config = dict(
    hidden_size=320,
    d_shared_expert=0,
    moe_layers=[2, 3, 4, 5, 6, 7, 8],
    normalize_top_k=True,
    router_cosine_scale=14.0,
    vocab_size=8558,
    train_tokens=726800000,
    max_steps=5372,
)
Below are experts of layer 5 (counted from 0) of a mixture-of-experts language model. Rows are named router (the router's row for the expert), up (a neuron's input weights, with its number) and show model dimensions 160-319. Each number is 128 + 24 x the weight over its row's rms, rounded and kept within 0 to 255. Numbers have three digits each.
After each expert's rows: "comes after" lists some tokens at least twice as common just before its tokens as in all text. This comes from a sample of Wikipedia text that the model never trained on. Tokens count by the router's weight.

# expert 0
router:117123116135077146141155095138115112121142153105168118153110113145104161153110140131179143076139129110068140137084191118127135107174154099128113118105104180145126126086138108186127136127150112164145098136153130160117134133134119065148128106132134136139138151166146150145141153123089109137131105141100109136163125128132136105137127092133117116124129132117096136150123138131101144122130144184121105117126135101115141146167157146155123132164141104140079051129134112125079118129098126
up0:126169122136130118137173124137121116117148125101143053114137138159134114135112152165061095102150108126122123096151124091132137110109104155099147107110177158102123165123112132155143111143090112140131115097054105151160117124133117158106096088142139156155128110127100133142124136110165096134131090099103128141152151139096139128106146131109144120148131145121090136136127117142128145104143120149178096148157108084166106147169120132159096167142133129138138152127154119112117132141083141
comes after: ",", ".", " The", " where", " that", " when"

# expert 173
router:149121120185134133122148144145112156150129140122104109065174115107100126159122101136072119137143160092147126147134120145150126091166142158141133139181129145138092071147118125070142134167142131123122117148116111118119104143122136126160096118149130140066158156126163122169102156059071119134154156133070130098105108131157127158142125123123116155149164163142111158136106137124100146135123139148163143167131179141144131131135112188134120134141138129139120168122111127133121138088077150
up0:119113113126133113126150131081147118117095125124081155125083107147137133137146145108120159144132070148097153130153157153167160134130178112101121139116123132097138123131148143135098102154147112127159130126148146144139173133107069077158137165116134150105129112124120122147096089174141101100116149130133169122159137105120141125127113068119151113103080126096167130123111139127085208121131126142129114127129116157089123132105176144102165136180080138108154137153118171149141143105115124
comes after: " the", " his", " a", " first", "s", " her"

# expert 126
router:169124111118134139124125135128112113137087133150153138126147092094155119170157138115124132144150110092108120164191145121189165123122157116116087134105108152146162148121108163161146128130107150142108090134154149106095098147121081122148166140153143133131140125114112117128159159116115103085153124114150113148149133114138105155101136111100120152104090101161113130105108151091122118088118158127161140160078157118113113160156123075106124113158128173110128130122129111129143140148163106
up0:158175182165094132046102098110148142119137165120111120134144137123132104168081132136139121107151162137128097150120132157155112158142125126163148115143101132140147115139143090153133140122084093134117067114137130124184105144146192149150099150115147158106108096164142117133127117157129155148102158153086155130142127140087131109124151151100158095113176145124144123106121141164156063103146108156173156124177115189086093125099082126160120118102107128094124127097164134118146149117154120
comes after: "\n", " \"", " (", "-", " by", ":"

# expert 82
router:123119169098073126125091142107134159132104125084136116128137134120141131128133168133158110148104104127055134154118151111130115105138136126138134123119129127128152137133178132132132170143098131181108141181130111118155151124121151119117127135093170132127136144117183130164138155110115167141106086149146110145118168133120165078139118115124099112115136098127119114128124176117127147111117127155095160113184130145152170156137115163134097095137110117105171089130154144156140113140134134
up0:152154113109139133114124115138147121083107115130137087133157138129079101156128116204103118111117141142176157125110145125110075091165138135161130113174141117125123158128138132122106134148149132139108131173061108157085121100110137159131168151097168135130138122138086140088138128097139127112121094148133123088119122125138145110134133130127089128116113135094152129184103104146078144123137111116169155154126151134096103139142099064137077119135140116078137132155068151149119147150136143
comes after: ".", " =", ")", ").", " also", "History"

# expert 16
router:153128149119133131119161115087094129105113115112184114122069113130087131170113136123143124099079135104130152128082116129118130108099132124085095129156125116120150099130104152158133141126157147123144121092126126118121136135144129143124128124123177137179106128122089112134129148160152171106108151090141146114157107105096098118123123098115129155108076156128147154114119083059135157116133133168139130128120196101126146138164120110123092117158126102102107131141132137173112088151137110
up0:125183151145124121061142163101159174101117090120128156169118152138103129125130164109129136113129135182154146156069136131156145113109159090134128122128143142096096097112123073149133140156131114082152140132110117119115164184110157131106154145128138138142107123136110119121137144150082104081093141077122181135178119124126157139114171087119139114124151138158130112118146141129097120113111143148150149123121108129157113126129137135112111123141158140120148167127157117142117095138164088
comes after: " the", " of", " (", ",", " in", " and"

# expert 77
router:132119114134090151133151165128149123124141111113120107095090139113098118148077108132145104128141159101108144127140153120137124096121061129128112114167121142140148097136150086129112109143132084128121108184116133127101105135171135143154120140124123105121164178136147139102118125113105113145108132117064135118157160166144160120125127103119134156113103118139113064118131131061126146127145126176179136113147173162092131135155110114148115120161117156101111156161106171109112088102116112
up0:161120113093158140120130137147133100125111135167127174132104158081140107136124117149164129136111164100115123143161143143117143136096096130155087085117150133132104099165097121124129125122138123126135104090175103097139133147149114149092151103082151119105153119124117136097174165140146156150115135112100133098100101186142095086139108140115136146148114140099113110180099137108150081128114128137139141111088142091127097138130121145143131112134090156064124112142123137112061195133150118
comes after: " the", " The", " his", " a", "The", " this"

# expert 115
router:159104123148130141137109133115107154101113142122108126140095136106131098146114074114110137143139138109094129129122164130100119126141101127118097107146168128167126112121127143128149101099148132119142162173163125105182128132109096112146127135133101101164127137143085140100105120175123126120086115105122142166129084188107117083120132078136102145090133118100126165129158141113145136175134121147114119145133131102173109147170150087085116130115164119128098136121148112111124118120164067
up0:122118162138104125116107148129125118172123098114146118169147151138120093147082148058166127136101136119106157166088059163106148127129107134124143147150131169135146124130130098140138135147121110173156129172119118125107129136127113146179121170161109127161156112098121132130072156110151137127127085161141106143115104100129126110110158123095150112120158144128093071113137148143164145111090143141094106120152105130158141139105119139104104111104134141150085123119120115140169137125159164
comes after: " L", " l", "L", "l", " G", " El"

# expert 42
router:139118122105143108117098170154143100126124122135121096126124113113103199109117124084152123117119141124101121139110130118134105119100081163128138132113121108122123114139139073147142139147102167105084089169125120093119123133132122134112157136122152106119130118159121127107119189123087119153128116147105124144155119102078097122149068128154109099130130111077105130161089106111090140168050145133092157137129111124166084140111163176137122112142103147084153147160101088137144141112140116
up1:125108131122106161125127123152102191135108140096132123135098149131142145152143131155172147110153129131104164179126141179106136091125119151086137153131182128134126135121125125097145172131146115100147089100143109095118149138161141175143167070114133146145160136110108108144136156143113140111099090101109140131115125125204116105108112145112166103096090152116179098167166204181109190131094148122129118178117166082153135136079129138134140122148167115124109124144110109149179131131151114
comes after: "\n", ")", ".", "==", "===", " =="